config.yaml
num_hidden_layers: 10
hidden_size: 128
n_experts: 128
experts_per_token: 6
d_expert: 64
d_shared_expert: 0
hidden_act: "squared_relu"
moe_layers: [0, 1, 2, 3, 4, 5, 6, 7, 8, 9]
router_score: "sigmoid"
normalize_top_k: true
routed_scale: 2.5
balance_loss: 0.0083
balance_bias: false
init_std_router: 0.0079
lr_router: 0.00224
vocab_size: 1024
norm: "rmsnorm"
norm_eps: 1e-06
tie_word_embeddings: false
optimizer: "muon_variant"
learning_rate: 0.00187
beta1: 0.93
max_grad_norm: 0.5
batch_tokens: [32768, 65536, 98304]
max_seq_len: 1536
train_tokens: 294600000
max_steps: 4763
dataset: "wikipedia_en"
Below are experts of layer 4 (counted from 0) of a mixture-of-experts language model. Rows are named router (the router's row for the expert) and show model dimensions 0-127. Each number is 128 + 32 x the weight over its row's rms, rounded and kept within 0 to 255. Numbers have three digits each.
After each expert's rows: "gets" lists some tokens that make up at least twice as much of what it gets as of all text; "comes after" lists some tokens at least twice as common just before its tokens as in all text. This comes from a sample of Wikipedia text that the model never trained on. Tokens count by the router's weight.

# expert 103
router:108098160105112169122151113157100074144144061140118172096099115129201126161100106174123103112113170092111134183144129150143083106205159095146154062127118168153152115094094168092161094073166156166072194091123104134141085117139118169065118107128160089098134158087154169121188120121151095079142115154100153142092096104158141162141149193129122161116106117149178139146165199118086115123136
gets: "h", "j", "a", "an", "ah", "sh"
comes after: "h", "a", "j", "ak", "an", "ah"

# expert 50
router:162177184134095144095149096187123132095160134106135101124129121153126224132083142184141133109174147087146105171155125147144134098191142115135114149091100117091110108118136125110169197102115061138159181064138123057126117085108162149144188155099168106172100133117168184118101089078113094105158086149126119179153110099133108163118100112192133125122130110103174123151073115182091121101167
gets: " N", "v", " V", " S", " M", " G"
comes after: " the", " |", "|", " of", "-", ","

# expert 64
router:140149144152100149091090130182122110092136092128082090091050162135160145116111134127069140111165098134143177133135102060163078096157155147134167135134155148140148184154132246128167139064102114078104164162111089135160152119146142146092146109090138108122123087132157172080099164098165154094113112151098128165077141089128108127171087118153086145136108119107141057165146092083090114080156
gets: " d", " b", " g", " m", " st", " r"
comes after: " the", " a", " d", " v", " of", " The"

# expert 114
router:139163138132105106094135103127145141120105085152125085088117111111132110176119089139087085122129147152127134150106120135146078075120147148139194127094105115122124132146168158104215246130153078115075114128084086116089104102128109156125139101146171090196098132180160147192090148093133102059070165138157162174130118169137046157127131141165123125113145134121137107116195107121164155077144
gets: " the", " The", "our", " an", "The", " two"
comes after: " of", " in", ".", " for", " on", " to"

# expert 112
router:163147153139159125135118115132163109128161113137098139110136112129138135189115110150141124163092151165119198181093096165100044111174185179122170125067151090088124173114127121090133139157184109110050134133064128118162163140169142172115105090175132119185111124105152139208146130112146068153141130134047171172133100123113057104142128132186147141135113157062095144171129133141139133144147
gets: " of", " for", "ing", " with", "ong", "ed"
comes after: "ed", "ation", "s", "ing", "ion", "es"

# expert 6
router:166170150143059108078131111185107128147133111139109157108076128128118176113055158135183135103167115119122173117174164144147076127218188117159131151129128168118120123175193083136216191109118091145132168135137131135109118136146156149122153147092168060140139124055166148133135150129180138140135116150089106107152143103137101114127155151165075113100151133087157158135186125192129152130170
gets: " P", " to", " p", "P", " New", " United"
comes after: " P", " p", " the", ",", " to", "P"

# expert 85
router:147177160094107147156131086189117144140090108135111119149042136127147167137038157111103121110131140157169148134109045149193105107141144097130145177094121144159088139161134101138217123121123143109144149071047156165127126154131125110122109092102125128106103177127179153111123170163112082100137094127094159162083119151126082149098129116142143129052110142097123110116184090096204154135159
gets: "u", "p", "qu", " comp", "j", "il"
comes after: "u", " pro", "p", "i", " Ch", " ch"

# expert 89
router:148146169158070135094159103153136129105120107110088158124097182150095161170093147132103118094166184101132132165081165146142086092147126134111102139145169154168168115108166171161143148139171137128129142122136067067180140147072078175076164122094125117164075076065072147094144220118097171121145141109119157160109099123121102133161094139169153125096113112140109109142134207078095121104181
gets: " s", " S", "og", "S", " k", " K"
comes after: " s", " K", " S", " (", "S", " k"

# expert 48
router:203172118147141129099181094150107116119113157090111141141108104092163170114084168141155127126125153104201097161108080102146146104149128117148110152149148173124073111104165115150178126183112161077142163075104082111141138135109109144115134075149147126083073169088116126130127094133187038092136088138110152109095052116105076142138168127158177164075082171120137076089149123109131183102142
gets: "p", "ist", "it", "et", "f", "ubl"
comes after: "p", " p", "f", "ep", " ex", "m"

# expert 44
router:175168123128119153079148083142108113123156035096143105082133108164165180134094120136153122134159149081099175148160111142179141064215187130112106156108125154117140118115177086083154119100142064109102125139131128069116155075174146152143109127063159105139114126083159184117121141117124153039128106156074123154128105104123134172108112150152181136144095117130153124186138143153133167130194
gets: " M", " S", " R", " L", " D", " K"
comes after: " |", ",", ":", ".", "a", " by"

# expert 83
router:158119123151084103121120122147125114101165145100145104108170099096152150190115103197125151149178172139118178127175125082125082085132136155146179059118135122162171136102166188040202189145083123141123161139076095113137118086105079144135159133142166091177107151155168151168108131117157131081124154134144127164107065119113090189135167158175111113083138131146151104121156085122153110121190
gets: " the", "'s", " a", " his", " The", " their"
comes after: " of", " in", " for", "ed", " to", " on"

# expert 61
router:192168137162120131087158089212125144127154114117106136108070133110094161126057178155158112073117140140162111146115044144155109168162140125118130158068154170107095075107160089177175150145116161113154116096132099151078137145105155123120157147085165122081158146088132129124149140117166105093169140132109179098138056097150066110157157148147126111074139175123117091130186158101150148084179
gets: " p", "p", "os", "end", " P", "op"
comes after: " p", " P", "p", "P", " app", " ad"

# expert 73
router:150150197175068170128190094120106112087147092096135114082110157131133118108080095158116152123135143102087103204144134147146129125146156121136119101123161164161120128115144157142186084090171109169109165059142115144090151159115144173153164088111116066177110153089091109175120116155060124133151120173106111147103105092083152127166156148167130090119133092197160189199159147134156109106183
gets: " H", "ak", "H", " h", "igh", "um"
comes after: " H", " h", "H", "h", " Y", " K"

# expert 27
router:211114228167148103113104047130117138105183121101089147150155129099096129112104088152131090117147101095129151176097128157185106072121126115075144110139091147153107142125168187093174158107141155166082178115150159093123138127173105188142119142091138094120146133157115109184135162162127112167081174090064143145106118093191100152105147167147133153110080140147143147091124086128110124147181
gets: "1", "0", "3", "4", "2", "5"
comes after: " ", "20", "19", ".", "–", "9"

# expert 96
router:157164150134147099103155095146113105141185099113065157097138165151117162169070129105057102128185137098135122113120121120135107053155159134103140122152130117123108151106156098118100144171093085124195147103157084114221168087156134151128154125061154135149105164099128136132123134104163100163172095118106173135098086146105066162143135193165197128121133183117138192151143192084107140094152
gets: " S", " s", "f", " F", " f", "ff"
comes after: " S", " s", "S", " A", " the", " F"

# expert 62
router:140156165139152081118118120126136093148174141103089123152111100151164156136089188172178152126098153148081144150155102095126159118170166076176134055140090128094100142151148135173185135148091116093131115119102177077178139055139178140104147119141165067128101089097108123151113125185118162033098131164111184185046098152139132182153163137152127088164123133131170129127133137114120151107137
gets: "-", ":", " (", "\n", "|", ".\n\n"
comes after: "\n", ")\n", " |\n", "-", ".\n", ".\n\n"

# expert 68
router:183124164155057172088213082132104111128149113101097148126078101124150144149128144141145140105193146147169174165115131103163136084125145171095153100076155124111133115154144132058188155133148083175097199074187148098159212143120172087133177111121137135161140090112149129128108174144165146170148072139122121109132130097142041130132114138136159127142104089127161171124129120119133158125178
gets: " L", " R", "an", "av", "ab", "ot"
comes after: " L", " R", " M", " l", " r", " D"

# expert 117
router:185125163105115123115112097145113099105157105167131141112105119123068190145133149196143161129140170090203186145160106119143063153188139151107127115108130089123145079146117166175142169111157094061133113142144122141129169094211142111098195143095155100133102112086142122121124157102136143077138060146134115187101155094183098190140114155121122094167098177127184117167132095158140093096154
gets: " D", " d", "d", "D", "ill", "ep"
comes after: " D", " d", "d", "D", " |", " de"

# expert 93
router:183151169108136157079152081157147098150131131098060169100099097118147182195093203134168117131128168143078139167153062191140121123119132134143111097104107146123131149134164142162145156158070115102168141080102079109144149125110152111103163131117184140113137125139157111152113185146147174057109154147087166131075121152130085186145114127141133074123129092140181140166194111109068155127183
gets: " (", " \"", " f", "-", " F", "=="
comes after: "-", "\n", "==", ".\n\n", " (", "\n\n"

# expert 122
router:159101156045156162125118092130142107134160087083061186143113128120212140136077115187144130131112095139121124139137159047149142121119168120084184080125134103106081133139133152161212134117163113100133159121129178118160141071124131091115175133143171094159187112089105148151116105117068134120122158169131156133118082136174096169101133109157188077132135132132185130111121175135106107091183
gets: " |", "\n", ";", "-", " |\n", ")\n"
comes after: "\n", " |\n", ")", "0", ")\n", "%"

# expert 113
router:165201161153068156076158093154076104099141085105120141097084136162158223145100132144113126138145159084099156149152130141178106096199156148111101115090094136102117146098154106095159179104150057088114134115138126060120154094137154123122123132087191102180126113105160194120124116129130142044116083152100129153139115093102149164110107162159131149143118106103151132166124123156106157132213
gets: " S", " M", " N", " G", " C", " R"
comes after: " |", "-", ":", ",", " of", " the"

# expert 87
router:143119130167082124059115105132155106110163135114148111129127128120174123166108140159117146130150151132102141169169116093150099093129169152137138095138136105136178189136130170133191207132116079142097117150069041120113113114073078120079166161116188109140081135160115157142069170054145083077148153142120145184100101141109097176116137169150077121098151183148163111145157094123135153110198
gets: " the", " a", " The", "==", " an", "The"
comes after: " of", ".\n\n", " in", ".", " to", " for"

# expert 84
router:195140205144118116146115084138131134083152106132104104120127159115081128118114090154131097173100140081178118181163114170179106051163102133079111107132100154178137129152199169119179195105106132135074185107168163074119181115140108172127137133080128091105100139166136110174149147132147106121112180125065175159072120105153111105126145172168092139105109144149132100090156083110140142119172
gets: "19", "20", "7", "9", "6", "8"
comes after: " ", "20", "19", "–", "9", "8"

# expert 53
router:170122155130149139104087088128093075134183062137107134103139150064183144135147122174099147156141086151139111122197102088166134132137212133127167099066122102098151138115162139127202088124185132122106145115114158150130124153091168150105160136101146082144132148062129168201117112142080161080134135123074138176111054208165115165132176109159143135138132117124150146109114100137169151094128
gets: " |", ";", " –", " -", ":", " —"
comes after: "0", ")", "1", "2", "%", "3"

# expert 123
router:159142196160080107048101118170140139081127107125126132092112144123092157156120135120090114113166148115156144117090067127176089096129189115117133133100150127130115150116139133145126226178157049154146160085150163102163159108174115191151142139066145094195105131077088126153141160125137143128159101130108101168097096100185137188150134132157185130076128103093144139094107170102080136133166
gets: " S", " s", "S", " res", "es", " ex"
comes after: " S", " s", "S", " the", " E", " res"

# expert 30
router:136121167140142153141141116135104117115140074147085159147171126091207151141111156146131153167128101132114072121157131061223137110105198133112138123079132093101149166117156133107191185105152142129131174064091110114102090126096162077101108139085165040127135126091136115174137132152076144101124113117037116135158097209181090114131177153156113116146123131121133132087147120123119153095145
gets: " |", "|", " |\n", ";", "|---|---|---|---", " –"
comes after: " |\n", "0", ")", "1", "%", "2"

# expert 5
router:147137166121146116112103112155158111118143098094085138133097099132190177099118172207184127147143125113163170139113113077158157120150120177105123019135080130097086162129133096172180180125130119085115136087069140077194174106108110163155166107122178089176153039133111132124117127163124179142128152153088130128091078127164147179147158169134149133087126131124173114144153145134113150140160
gets: "-", "\n", ":", "|", ")\n", "\n\n"
comes after: "\n", ")\n", " |\n", "-", "\n\n", ":"

# expert 58
router:158103168149124176134134097144123127076163103137103151156120139078135134113125108177109143172094191117118155147129094069137147105212145149118173128122088088070115121121101115105155115105112089112098161140048163071085177076155122123079161118146150131194130142048137143149160134144174104116142187194035150134106092136126072126115174131142115177088119134108097101111092114158117138113130
gets: " on", " of", " by", " with", " to", " from"
comes after: "ed", " on", " th", "ated", "ing", " includ"

# expert 24
router:130099181173129189104213029117111083121156099112090114107142188114117190151102150112167113095111134136174142138183142141158124080181112165085162126093092152156144096129105102102132162101164098098074158138090115132134173139076165105166127118087143108155105149113138110142114162115132098035139097144082137132102055130097104099186120095128109131112153127150092146147112105092161092082128
gets: "b", " B", "B", "ack", "orn", "k"
comes after: " B", " b", "b", "B", " J", " Bl"